Below are experts of layer 6 (counted from 0) of a mixture-of-experts language model. Rows are named router (the router's row for the expert), gate (a neuron's input weights, with its number), up (a neuron's input weights, with its number), down (a neuron's output weights, with its number) and show model dimensions 128-255. Each number is 128 + 32 x the weight over its row's rms, rounded and kept within 0 to 255.
After each expert's rows: "mostly gets" lists some tokens that are sent to it at least half of the time; "comes before" lists some tokens at least twice as common just after its tokens as in all text. This comes from a sample of Wikipedia text that the model never trained on. Tokens count by the router's weight.

# expert 3
router [104 158 142  52 167 196  98 141  98 147 202 123 128 130 158 135 131 155 161 117 145 123 140 132 148 122 192 144 106 103 131 128  81 107 123 129 118 123 109  55 158 123 109 152 171 136 130 140 136 133  91 174  98 213 143 118  99  80 144 153 222 124  83 141 149 114 163  83 130  89 137  88 122 178 140 137  91 110  97 184  98 108 109 181 137 117 188 140 175 143 151 111 133 196  73  82  78  71  60 123 165 163 101 137 111  90 155 131  87 175  92  35 113 174 188 144 130 194 171 124 172 161 118  72  85 185 113 146]
gate1 [185 144 143  58 139 148 115 139 106 109 148 121 102 146 109 141 145  90 135 121 127 166 156 141 123 124 113 146 102 107  74 117 133 173 140 145 161 105 128 138 110 158 135 101 186 102 156 162 191 158 166 128  73 153 181 127  32  99  89 140 138 119 120 129 125 135 138 102  97  64 140 104 137 113 158  84 154 125  76 123 153 136 110 118 106 126 149 137 126 128  84 117  46  89  94  74 154 108 128 115 105  67 112 120 137  96 134  63 187 175 121 115 144  70 107  68 143  83  91 141 187 123 126 171 191 149 138 105]
up1 [154  68 117 114 144  97 134 130  89 211 142 119 125 113 110 108 127  94 135 154 130 128 183  72  87  90 116 139 126  69 114 102 141 125 139  77 108 102 137 130 132 148 186  68  61 164 138 124 134 123 131 145 103 169 135 113 138 150 145 171 137 130 221 193  86 165 175 126 127 138 117 104 142  83 152 124 149 130 144 129 147 134 132 175 182 144 122 100 174 100 142 158 178 152 137 113 141 159  88  85 125  48 158 168 134 137 104 181  99 156 155 131 125 139 121  93 128 116 127 193 114 110 115 111 126 125 172  84]
down1 [141 119  78  38 184 119  98 136 133 132 123  89 149 106 102 122  43 161 147  74 124  73 140 160 136 130 136 134 167 103 167 121 143 140 150 142 172 151 120 183  92 125 104 114 112 101 116 164 130 115  99 155 158 140 146  98 105 112 171 125 145 147 142 139 165  87  95 146 119 201  93 118 172  54 160  85 108  98 129  53 123 117 106 125 117 128 127 158 146  59 121 100 110  63 105 139 180 171 119  98 137  99 110 128 102  87 111 158 132 113 156  99  90 154  91  85 134  99 103 131  83 169 112  72 175 123 138 107]
gate2 [138  71 123 173  66  94 146 110 144 175  86 140  97 175 103 174 116 107 156 128 157 193 104 117 135 131 172 163 120 133 147 184  96 117  73  82 124 159 158 140 149 163 154 147 126 165 117 155 116 141 145  98  35 137 127 103 118 116 139  89 110  72 111 110 144 104  96  67 109 135 197 123  79 151 128 139 160 118 126 164 140  69  88 124 123 125 142 191 116 197 119 119 123 147 156  75 133 167 165 102 151 169 100  80 148 178 103 119 135 105 161 138 180 158 124 115 137 135  71 164 140  98 183 122  77 114 146 142]
up2 [165 181  93 150  85 154 118 134 111 118 136 136 158  98 128 100 179 179  83 131  91  65 151 162  83 104 116 137 134  91  42 143 141 137 206 108 108  74 165 169 182 146 138 121 144 126 155  78 126  58  87 135 129 125 140 175 146  76 131 154 133 131 139 175 144 101 123 132 130 230 166 176 104 122 105 105 161 134 101 140 158 137  61 107 126  78 186 135 156  94 144 167 151 157 181 115 159 160  88 158 155 171 166  93 133 151 131 188 150 137  90  67 142 175 151  97 143  90  91 138 130  86 143  99 150 169 112  57]
down2 [120 168  91 156  74 126  94 138 165 148 136 131 112  65 124 169 113 138 113 119 110 102 122 178 123 130 104 170 147 149 137 139 168 190 190 106  73 112 100 133 166  70 153 104 167 153 184 159 118 170 158 163 127  91 174 121 110 144 157 163 153 154 163 101 133 129 192 143 181  90 125 100 117 175 159 125 210 174 118  84 101 111 122 133 117 110  63 144 144  87 199 147 155 145 167 168 131 127 140  75 159 139 127 115 100  76 119 166 118  93 162  92  77 152 152 105 144 155 107  78 168 111  98 119 152 107 100 138]
mostly gets: " University", " League", ".\n\n", "\".", "==", " Championship"
comes before: ",", " The", " of", " in", ".\n\n", " and"

# expert 16
router [112 188 111 103 185 196 109 119 138  96 132  96 139 147 101 155 135 123 111 133 153  64 127 109 147 105 192 166 105  97 168 154 129  99 136 132 121  87 111  92 135 121 106 123 136 126  89 164 107 137 124 108 165 171 134 139 104 109 116  95 112 122 136 110 172 127 123 114  59  96 129 133 134 164 150 149 103 118 137 125 159 119 150 115  81 103 136 116 152 102 145  34 141 145 162 140 125 112 127 169 133  64 144 133 132 138 148 134 124 151 107 111 201 222 106 149 146 143 107 137 151  86  37 142 105 125 135 119]
gate5 [ 90 149 115  90  97 181 185  96 114 128 146 129 165 100 113 185 136 168 103 152 120 103 139 165  50 133 125 138 133  88  92 158  99 103  63 143 138 164  97 102 130  93 122  95 112 162 102 133 137 132 190 139 155 123 131 123 106  79 108  80 152 126 129 116 136 162 123 150  69 176 125 127 209  88 111 132 136 136 162 152 128 182 136  92  95 128 156 130 133 110 145 110  97 164 173 109 170 120  97 109 134 157 105 137 108  89 135 142 138  72  72 105 167 148  63 151 149 115 104  88 151 105 117 137 135 115 118 181]
up5 [127 104 134  87 158 116 134  85 206 129 165 120 129 176 144  73 121 157  66 109 134 156 149 154 177 107 139  96 142  74 168 142  99 118 188 146 156 109 114  66 112 134  96 126 154 111 114 106 143  85 172 145 110 158  66  99 148 107 111 132 114 101 129 206 159 101  36  79 117 103 140 116 126 189 126 150 127 137 133 119 122 144 147 138 142 149  92 133 102 132 175 158 156 172 156 170 156 147 147 122  90 158 130 129  94 124 130 184 134 118 112 116 128 144 162 120 163 123  97 147 126 114 150 115 145 105 125 145]
down5 [148 152 210 161 108 155 111 119 180 127 165 137  85 114 117 135 144 116  98  85 133 148 160  86 126 165 131 153 157 146 169 146  36 149 114  84 122 110 142 132 136 117 159  91 123 114  88 114 104 156  57  86  58 111  55  81  95 102  93 137 110  94 203  70 120 103 131 125 145 157 108 108 125 147 153 113 119 119 198 138 138 170 148 175 171 128 149 131 126 119 133 182 128  90 149 173 114 124 123 121 127  80 149 112 178 151  94 137 104 117 142  68 140 122 155 171 100  64 130 108 131 115 130 109  91 156  93  75]
gate6 [162 127  92 131 148  93  91 111 208 142 146 150 176 191 105 108 137 132 128 111 126  84 121 107 163 121 145 116 123 147  83 173 166  79  51  76  79  69 141  90 184 117  47 166  85  99 142 103 142 118 116 117 162 143 130 208 149 145 152 174 105 161  88 116 125 169 105  83 125 113 132 143 124 115 160 102 107 155 123 137 118 148 149 140 114 117 135 162 103 144 110 151  90 152 132 120 132 168  87 146 175 134 133 112 127  89 109 134 132 112 129  83 190 104 117  91 141 103 132 142 118  67  70 191 138 114 174 178]
up6 [ 85 112 128 133 157  88 120 148 155 112 141 125  92  82  86 116 111 151  61  92 112  66 146 149 135 176 196 207 118 114 163 139 144 144 119 106 143 166  95  94  70 134 137 183  76 115 129 140 114 141 141 138  81  95 147 143 185 156 122 124 121  91 117 148  76 133 185 112 143 178 101 176 156 100 143 116 149 155 155 159 156  98 172 116 136 179 134 142  84 131 123 113 172 104 109 157 103  55 157 181 129 123 142 136 162 141 112 103 102  62 166 183 167 199 124 126  82 132 103 166 153 143 118 103 103 136 168 109]
down6 [148 127 166 156 143 158 135 156 119  97  68 115 115 141 144 140 127  92 111 120 165 171  98  93 181 120 150 106 109 121 138 105 171 105 131 168 145 155 117 134 146 139 106 171 135 172 120  78 133 203  85 152 185 135  90 133  78 214 150 123 126 101 134 133 133 128 153 121 154 114 134  98 175 146 166 143 153 133 107 132  88 129 171 132  78 126 200 153  83 141  87 116  71 119 120 117 119 125 113  64 134  94 111 133 128 110 141  91 124 130 113 140  64 112 151 175 104 125 151 109  66 126 192  87 146  92 189  84]
mostly gets: " his", " its", " their", " would", " until", " became"
comes before: " the", " a", " to", " his", " first", " was"

# expert 4
router [193 170  69  92 123 145 115 118  97 115 143  65 176 159 141 190 154 123 152 133 118 113 144 102 153 162 133 139  90 128 177 161  81 124 100 157 141  99 120 168 160 112  84 135 150 153 105 132  92 166 133 150  81 166 161 111 112 121 150 142 133 176 153 186 167  71 191  98  36 120  53 156 133 209 165 139  70 140  62 133 125 131 171 180  42 115 144 139 119  90 139  83 149 140 121 119 109 132 102 139 147 120 148  88 156 126 136 129  60 138  92 114 176 215 172 105 202 166 197 116 154 158  84 128  85 147 152 163]
gate1 [134 148  62 181  99 132 104 136  84 146  69 175 113 123 126 125 174  94 161 152 143 119 124 140 108 175 124  98  84 126 130 162 144 111 176 112 108  77 177 106 147  66 106  82 222 133 114  73 185 145 141 172 101 121 174 123 122  76 148 169 134 175 117 194 164  54 112  92 159  83 100 115  95 137 162  58 122  99 179  64 143 162 125 139  98  70 143 125  70 103 120 105 144 124 136 211 185 164 147  98 137 137 139 127 192 163 141 128 181 162 146 172 104 184 143 102 123  79 115  93  67 141  98 172 191 138  94 168]
up1 [ 97 111 151 137 154 169 156 127 126  62 142 165 185 154 134 147  62 143 134  86  99 173  62 147 112  79 170 140 200 192 119  70 131 183 115  95 152 106 152 135  61 214 157 204 123  82 113 148 117 138 164 139 110  96 134 115 177 138 132 109 144 145 124 149 132 164 170 117 160 116 128 176  75 114 134  65 159 134 126  80 128 146 126 133 153 171 130 126 112 124 120 157 155 145  85  63 120  67 128 120 138 157  81 129 168 201 172 121  90 152 121 145 157 135 163 101 204 147  94 131 156  95 178 126 118 100 116 142]
down1 [117 150 172 168  95  95 126  77 127 137  65 132 139 103 171 134 155 136 128  98  75 140 184 128 160  99 174 146  55  87 136  97 110 121 124 132 108 148 150  81 125 112 110 128 129  85 134 113 202 139  98 111 151 144 122 155  89  48 123  74 110 133 141 100 145  88 100 177 192  97 121 158 131 125 127  94 121 123  98 121 135 158 164 210 134 153 120  92 117 158 140 105 157  70 168  89 137  92 133  87 123  61 109 176 104 176 122 152  75 193  70 173 162 117 167  98  73 158 106 111 123 139 104 161 122 132 148 183]
gate2 [122 138 127 149 124 137 163 152  54 139 115 115 184  93 106 141 163 127 154 131  68 122 112  88 164  76 167 106  63 133 139 119 145 110 117 156 104 101 156 141 156 157 105 139 119  90 136 106  97 106 184 155 128 189 103 114 150  83 186 150 170 108 197 188  53 163 136 131 126 161  72 113 153 184 145  92 102 128 159 129 127 173 138  73 112  67 125  92 120 103 102 114 157 103 101  89 155 117 115 195 132 118 149 147  62 101  91 157 171 139 190 127 117  87 156 109 155  35 151 100 116  74 126 100 120 110 139 172]
up2 [137  88 120 167 145 153 143 182  94 118  75 109 155 122  86 180 150 119 115 121 107 107 198  53 108  93 157 174 138  67 148 136 156  83 106 162 106  76 158 111 100 108 130 108 112 120 119 119  77 127 114 157 149 196 115 148 177 174 163 119 166 133 164 176 134 140 104 123 117 119 112 145  88 150 154 195 162  51 131  97 110 119 172 189 131 129 135 132 149 145  77 112 173 189  79 133 136 133 138 246  89 135 140  64 151 145 111 145 135 131 143  98 148 155 141  94 157  91 182 134 177  77 126 110  73  99 143 133]
down2 [134  75 161 138 146  84 121  98 151 113 125  79 170 114 158 121 103 104  95 193  73 133 167  63 186 140 139 130  93 102 148 138 114 169  97 138 104 124 194 170 154 144 210 178 143 129 187 123 148 107 149 100 140 129 100 108  81 122 178 110 146 154 137  93 118 139 163 156  89 117 151 165 121 200 175 184 122 140 129  84 131 141  75  98 100 104 163 109  88 145 138 156 109 113 139 154 109 100 120 158 148 174  99 163  98  97 120 109 147 143 103 140 130 138  85 159 142 162 152 171 145  83 118 121 165 141 138  94]
mostly gets: " it", " they", " he", " It", " have", " will"
comes before: " of", " to", ",", " in", " was", " and"

# expert 12
router [ 75 137 130 101 152 189 132 119 115 146 163 101 120 173 153 130  85 143 168 107 110 102 121  74 116 163 141 113 135  92 128 102 116 113 115 192  94  73 116 153 158 105 151 169 182 144 107 138 128  94  98 187 155 156 191  86 140  98 119 120 152 125 115 117 208 121 132  46 105 110  94 116 144 153 152 162 115  82  97 159 119 113 125  96 125 126 130 125 199 114 147 140 128 125 119  79 147  83 121  88 139 114  70 104 147  83 195 130 103 147 101  95 167 151  98 129 163 149 122 138 141 105  79 129 122 167 127 190]
gate1 [ 69 187 110 132  65 198 157 170 128 140 131 130 101 182 143 102  89 139 155  66  93  97  99 109  84 134 150 136 161 164 122 165 136 118 123 183  95  79 140  72  71 143 123 170 125  77 103 131 108  85 134  89 159 120 119 179 116 114 140 151 180  63 110 127 124 117  85 121 108 117 122 143 170 132 116 137 171 127 111  93 145 156  82 125 161 126 108 105 102 173 151 179 101 160 183 143 151 150  97 121 134 169 189 159 160 122 207  71  91 118 106 124  78 130 136  81  87 105  97 107 132 144  95  85 134 141  50 178]
up1 [106 145  88 142 136 145 117 199 114 109 161 101 102 174 175 135 134 103 160 157 106 138 118  98  93 135 168  48 199 207 130 187 124 126 140 113  59 122 138 109 130 113  79 152  73 138 160 195 108 101 166 121 166 124 152 170 107 109 151  82 120 103 114 120 147 113 118 178 139  97  98  91 150 207  70  97 181 130 123 120  91 126  70 101 112  97 160 118  82 115  80  99 149 133 172 110 151 210 105 171 118 132 139 144  79 140 136 103  93 141 120  62 134  98 152 158 170 140 128 108 160  77 159 116 144  49 131 135]
down1 [164  72 179  99 154 107  60 153  87 129 127 149 137 102  91  67 144 133 156 133 216  95 159 207 135 121 153 122 148  73 146  76 190 143 130  52 118 141 149 140 143 163  97  75 142 133 133 151  90 174 118 150 144 114 140  89 127  66 187  63 129 130 198 144 124 123 142 127 145  97 134 159 130 109 130 127 151 109 113 145 137 145 145 154 126 179 151 154  87 128 127 127 121  90 136 144  58  98 144  91 124  91 125 118  74 149  97 173 104 136 176 112 116 169  52 121 168 101 125 171 107 158 153  90 162 117  61  68]
gate2 [122 118  85 164 151 132 129 114 164  88 142 154 213 135 143 163 140 103  70 102 175 164 177 126  99 174 175 130 101 113 138 104 100 134 116 108 137  69 174 122 115 147  98 137 140 146 150 117 130 190 127  81 165 109 140 162 129 147  88 103 110 125 102 131 114 101 124  46 109 103  68 157 127 111 147 158 102 104 135 139 110 107  94 152 130  99 158 107 104 114  63 181 131 179 158 155 151  49 108 117 144 108 177 156 108 129 126 153 141 124 137 139 112 138 171 186 107 145 154 168  75  60 123 100 136  98 130 137]
up2 [146 171 164 114  99  78 126 100 120 189 116  70  74  58 120 167 138 145 166 172 119 123  38 171  85 127  57 140 129 178 138  72 192 158 184 154 156 149 101 131 145 140 112 175 143 132  68 134 140 112  96 157  91 107 145 108 115 116 149 137 113 117 172 178 122 135 121 110 136 190 153 112 119 109 117 108 171 128  87  78 131 184 112 128 172 208 120 157 108 147 175  93 135  33 111 158 164 166 166  95 170 204 113 136 154 123 153 128 121 153 109 146 144 166 132 132 165 133 129 141 168 183 145 111 145 129 134 154]
down2 [144 122 112 127 130 158 143 160 145  80 145 109  85 117  84 141 145 163 113 135 129 109 102 109  84 109 105 145  96 116 134 108 106 139  99 205  88 255 140  93  73 101 141 156  98 101  75 134 156 105 125  66 137 144 180 106 133  90 121  89  95 182 163 115 128 106 114 197 146  71 154 132 135 139 122 130 143 121 156 220 100 123  98 120 112 102 127  82 157 139 145 106 155 175 123 111 110  63 155 120 141  84 126  60  52 102 124 103 108  82 100 111 115  21 114 131 140 154 131 217 154 109 116  71 134 156 152 110]
mostly gets: " —;", "=", "===", "====", " Women's", "'\n"
comes before: " ", "-", "|", " The", " University", " —"

# expert 23
router [130 172  82 136 126 150 132 184  21 119 137 126 148 128 189 182 148 143 148 128  97 119 116 150 194 115 140 146 105 114 130 138 108  91  44 140 114 117 122 166 159 119 103 158 195 155  91 161  62 154  98 170  79 188 152 117 100 122  99 131 137 155 134 144 185 105 167 106 123 135  99 126 150 189 152 202  86 176  66 187 109 158 129 182  95 133 166 126 159 139 144  98 127 183  87 141 123  83  89 121 107 118 109 131 182 135 158  99 128 216 112 101 126 137 184 148 187 210 148 110 170 167  87 117 125 113 117 182]
gate1 [141 124  85 126 161 148 129 102  71 155 106 152 183 137 164  85 107 133 155 137 147 128 104 143 132 139 107 130 146 136 131 121  70 125 145 127 131 135 110 117 105 129  67 152 116 187 134  86  84 180 152  97 184 167 179 117 147 123 125 139  92 115 140 143 197 140  96 100 177 126 113  99 131 145 130 102 123 102 118 166 129 110 142 108 109 172 178 107 121 155 191 151 212 150 179 113 120 179 166 101 137 213 146 108 119 111  93 143 127 139 115 171 134 126 153 155  95 133 157 125 190 175  96  85 188  90 152 183]
up1 [160 152 141 134 160  90 122 168  81 135 144 120 114 154 194 140 147 153 188 120 139 119  99 130 163 182  79 118 138 147 132 107  73  70 168 144 112 186 133 144  70 140 115 153 101 149  56 158 143 222  97 126 124 149 157  94 146  76 126 110  76 128 147 164 161  93  70 105 119 190 131 110  82 189 136 132 147  82  93 120  90 125 155 105 164 119 119  52 134 142 154 113 136  93 130 105 123 170 123 118 200 186 148  69 143 156  96 154 167 120 119 172 101 119 126  84  89 164 112 134  90 151 119 134 144  74 165 162]
down1 [174 169 114 158 111 167 117 140  76  96 128 145 161 116 144 188 158 172 151 160  98 124 141 157 102 133  90 124  90 120 140 148 149 167 139  43 136 106 116  98 154 157 144 113  87 180 123 131 120 119  99  77 107 164 108 134 198  99 130  86 171 109 138 182 111 141 128  93 176 178 115 108  86 145 128  98 176 134 115 117 166 105  98 105 111 108 201 135  82 142 150  88  99 108 199 157 125 153 128 136 141 111  76 135 140 114 112 107 151 149 118 158 166 157  90 169 122 135 114  90  81 139 150 173 162  90 142 117]
gate2 [ 98 150 148 157 157  71 119 154 157 150  87 117 176 126  80 168 113 126 111 112  89 106 157 101  84 136 138  87  77 155  96 177  74 168  74 127 106 161 114 175  90 113 109 140 181 119 113 134 115 135 173 129 138 111 124  91  63 109 125  88 104 117 151 174 152 113 179 114 117 110 116 139 131 160 102 136 142  99 131 175  90 144  75 125 113 123 146 138 111 104 138  74 158 125 132  95 106 112 127 112 118 109 154 151 178 132 146 163 113 185 129 106 147  96 147 204 189 113 166 130 110 135 148 147 111 141  74 148]
up2 [125 115  66 107 193 121 154 185 118 151 111  89 125 166 156 141 128 132 130 108 120 137  72 104 193  89 134 109 155 138 143 148 146 183  89 111 127 166  99  88  84 140 104 117 127 166 157 170  91 115 141 115 134 109 167  80 127 140  66 111 137 159  81 156 158  91 154 132 100 144  94  92 164 138 131 135 137 112  93 192 116 172 127  96 141 109 132 141 144  79 131 139 120  74 126 105 181 122 166 138 106 119 170 114 184 145 105  99 156 112 177  73 119 137 173 169  99 134 132  85 145 222 102 146 190 103 121 169]
down2 [194 165 124 165 149 157 136 135  90 134 125  82 126 106 156  99 175 131  54  43  75 100 126 143  77 145 152 179 139  85 114  82 110 136 132 117 169 161 135 114 159  93  84  96 113 125 150 174  86 148 174 136 163 130  70 126 136 138 101  62 127 180 141 167 114 121 113 135 131  81 109 127 110 108 118  87 112 149 117 102 194 167 145  84 130 143 137 159  85 108 181 162 103 136 208 119 130 139 113  93 115  90 147  67 106  98 176 173 142 113 127 108 118 171 141 144 142 118 141 153 102 119  87 217 112 110 115 105]
mostly gets: " Award", " album", " Yes", " JPL", "ology", " Music"
comes before: " |", ",", " (", ")", ".", " and"

# expert 9
router [159 192  61  91 146 189 106 100  88 135 191 126 128 221 177 191 187 125 122 139 114  52 120 100 154 149 145 137 147 124 146 129 122 104  94 156 126  66 116  91 168 144 110 139 140 111  97 137 113 128 175 157 133 166 168 137 116 101 150 121 165 134 158 182 138 110 158 112  31 138  73 124 154 193 165 163  99 144  87 155 155 121 175 154  42  90 167 136 120 107 157  65 161 140 116 110 142 104  85 173 141 143 145 126 121 120 129  90  95 192  84 112 149 196 138 101 129 147 141 118 155 164  53 126  98 133 124 127]
gate1 [102 100 116 121 129 183 132 110  94 123 138 102 145  98 125 160 120 136 116 102 105 107 141 128 118 112 137 166 130 139 147 138 129 127 139 107 113 114 123 119 178 162 168 147 100 192  89 197 126  72 109 185 130 118 161 123 119 128 161 122 116 141 113 105 199  74 193 164 190 211 109  90 162 168 162  77  95  99 142 181  88 115 140 179 117  63 127 121 125 171 124 121 129 145 146 140  95 137  80 166 177  62  90 153 133 130  84 186 129 136 104 155 154 128  71  97 123 104 111 108  98 100 163 159 133  78  82  89]
up1 [103  50 175  90 178 149 121 169 123 163 151 133 164 141 134 141  90 114 173 122 101  68 109 164 119 113 124 127 136 157 100 147 128 135 158 120  90 136 107 116 161 116 122 136 145 143  83  84 189  98 172 155 113 152 127 102  91  80 129 127 151 132  87 110 103  81 142 143 149 201 135 112  93 143 113  60 169 129  95 169  78 128 161 122 131  85 136 105  80 145 130 117 116 204 179 102 158 142 122  77 149 140 147 151 133 123  74 110 121  78 134  91  58 164 179  59 156  61 104  62 104 134 170 114 134  23 122  95]
down1 [155 165 107  99  61 170 170 120 106 165 124 182 135 128 126 157 127 134 101 175 163 146 113 155  86  99 107 142 100 141 135 122 132 106 175 101 155 114 132 121 134  65 157 185 154 173 139 123 135 124 152 114 125 127  84 143 163 187 115 116 133 127 117 139 107  98 161  96 115 178 104 105 150 181 173 106  99 165 156 195 143  78 115  72 145 123 166 150 118 118 103 104  89 104 161 154 135  85 102 169 176 118 162 136 163 190 169 120 160 152 122 139 142 190 147 188 106 121 158 160 154 128 161 116 109 144 172 130]
gate2 [141 144 159 142  98 132 166 116  75 145 134 136 104 116 134 198 133 136 134 144  66  53 185 119 139 104 141 118 172 142 147 192 123 144 150  95 105 100 113 100 136 111 122 140 138 131 171 183 129 156 156 139 102 139  88 112 147 145 121 150 147 190 190  81 147 122 173 150 105 135  71 143 106 138 178 122 122 146 134 125 109  73  73  90 153 105 145 177  76 152 102  38 144 172 154 156 109 118 128 139 216 160 115 150 136 187 108  84 107 143 159 140 127 135 162 141 127 187 113 105 187 175 114 147 162 127 132 162]
up2 [ 93 108 138 115 168 131 120 119 191 117 166 137 140 164  86  58 126  94 163 159 123 200  84 119 149 176 128 114  97 124 104 102 134 105  83 171 127 133  97 107 106 119 148 122 147  98  93  98  92 142  79  83 132 139 128 104 138 147 122  87  88  93 125  55  69 131  76 135  99 130 217 122 207  83 127 165 161 149 137 141 107 161 128 159 139 170  79  74 144 144 179 161  78  99 109 116 100 114 139 129 117 107  95  76  99 130 119 147 149 113 147 135  47  63 114 178 175 104 104 181  86 137 140 125 156 104 156 174]
down2 [ 85 139 102  92 153 130 139 127 164 132 105 170 179 147 143 151 115  85 142 120 127 151  47  97 130 173 171  95 108 124 113  55 161 117 107 135 245  47 102  95 122  91 160 149 105  80 142 147 151  91  83 136 131  54 120 161 122 116 151 140 111  78 121 166  92  70 130 142 107 182 103 142 136 114 137 145 109  90 175 149 128 139 144 149 123 164  81 151 182  47 183 100 105 113 143 126 136 116 166 109 112 116 135  87 178 143  96 189 103  98 124  78 162 122 136 119  96  91 142 110 172  99  99 120  66 190  79 151]
mostly gets: " was", " been", " were", " made", " would", " they"
comes before: " in", " to", " the", " a", " and", " by"

# expert 0
router [133 145  85  92 167 104 113 132  80 113 115 117 142  90 144 161  98 144 144 158 180 118 128 109 135 120 151 156 115 118 146 143 157  78 150 138 126  63 133  79 102 149 121 118 172 143 157 126 135 111 142 112 105 116 128 102  68 100 144 155 155 116 149 105 155 112 146  99  88 116 109 171 127 151 174 127  96 133  61 115  92 173 127 105  62 125 126 133 145  97 126 120 163 136 110 100 165  80 130 108 192  60 170  80 160 105 118 178 116 161 125 119 154 171 140 128 152 150 132 128 129  93 101  53 146 197 118 151]
gate1 [132  73 160  79  87 134 113  84  50 101 117  92 127 120 200 127 127 157 159 172 170 150 159 134 143 114 121 120 162  98 152 141 130 140 128 162 163 175 119 101 137 129 133 107 125 128 176 105 132 118 105 154  67 127 104  69  83 119 151 117 164 130 116  78 118  96 101  77 156 116 103 127  51 144 143 126 104  90 121 128 136  41 114 157 106 145 125 161  93  92  95 125 112 118 120 161 178 176  74 163 113 144 166 135 129 109 110 132 124 110 126 135 110 143 167  89 127 140  87 136 138 170 133  64 144 171  71 141]
up1 [166 151  73 180 141 140 110 155  93 195 117 160  70 109 128  82 126 134  69 156 119 104 115 147 209  71 146 146 101 157 144  54 167 140 117  80 109 131 106 139 115 155 131 186 147 169  88 127 160  91  88 112 190 141 121 156 173 128 135  99  70 123 159 124 155 127  96 167 119 169 121 121 172 150 155 154 123 144 134  85  92 145 129  88 188  94 190 171 130 164 119 187 147 164  72  98  84  88 115 208 120 153  84 160 176 171 104 115 190 189 128 142 145 130  78 153 108 101 125 132 114  69 142 163  86 103  94 120]
down1 [119  69 167 137 114 160 161  71 114  92  93 169 150 112 119 164 147 138 114 118 124 116 147  91 111 163 143 115 112 122  75 159 192 103 112 119 143 139 114 132 114 131  52 107  84 109 107 124 109 140 193  90 173 124 102 160 129  91 141 114 151  15 137 149 178  93 151 124 175 187 112  46  77 114 179 180 136  72 146 137 135 153 126 177 130 135 158 105  46 134 160 164 173 131 166 168  79 212 101 147 117 147 145 133 146 159 161 182 128 103 113 161 187 157 140  80 169 142 139 111 147 112 140 128 103  86  64  97]
gate2 [145  94 113 126 167 147  81 100 134 108  90 117 121  88 118 153 123 114 118 175 142 127 151  97 170 126 155 117 167 150 122 178 101 160  93 162 115 118  99  60 134  95 162 141 149 118 195 143 159 141 108 114 136 116 119  91 120 109 151  88 165  95 103  75 160 125 153 114 124 132 161 108 195 141 126 111 139 152 151  84 132 194  83 127 122 192 113 133 120 113 141 129 166 182  23  88 168 166 103 115 181 111 138 134 216 138  94 118 108 144 165 126 121  96  81 131 104 150 172 145 156 139 135  63 161 101 130 170]
up2 [171 126  76 139  82 106  71 154 131  89 159 137 137 153 153 127 139 130 102 121 144 125 124  93 142 137 119 119 115  51 125 130  79  65  57 134 127 113 121 115 151 157 127 117  93 142  69 113 116 176 117 150 185 108 109 144 136 127 174 148  76 191 106 122 110  85  73 100  90 155 136 114  99  95  88 104 157  90 136 191 140 123 205  73 182 117 104  86 134 175 121 154 111  99 166 165 123 128 124 112 116 160 160 112 153  90 184  91 127 181 121 158  53 163 105 115 157  91  50 131 117 111 123  83 171 128 138 215]
down2 [148 139 132  82 172 130 133 150 176 156 109 121 109 135 173 142 199 151  88  90 169 118  90 133 170 147 114 153 132 141 150 105 157 181 184  91  91  79 192  61 103 136 159  75 146 149 150 142 179  71  92   7 111 138 122 142  84  73 122 137 176 108 164 133 149 162 126 165 132 157 127 155 124 181 142 149 143 106 120  89 138 212  65 142 106 122 121 165  86 145 160  87 127 143 112 134 129  56 119 125 129 103 156 170 116 157 104 130  92 122 138 131 149 116 125 147  83 100 182 195 150 114 152 109 151  93 160 112]
mostly gets: " during", "In", " January", " until", " December", " After"
comes before: " ", " the", "201", "200", "202", "199"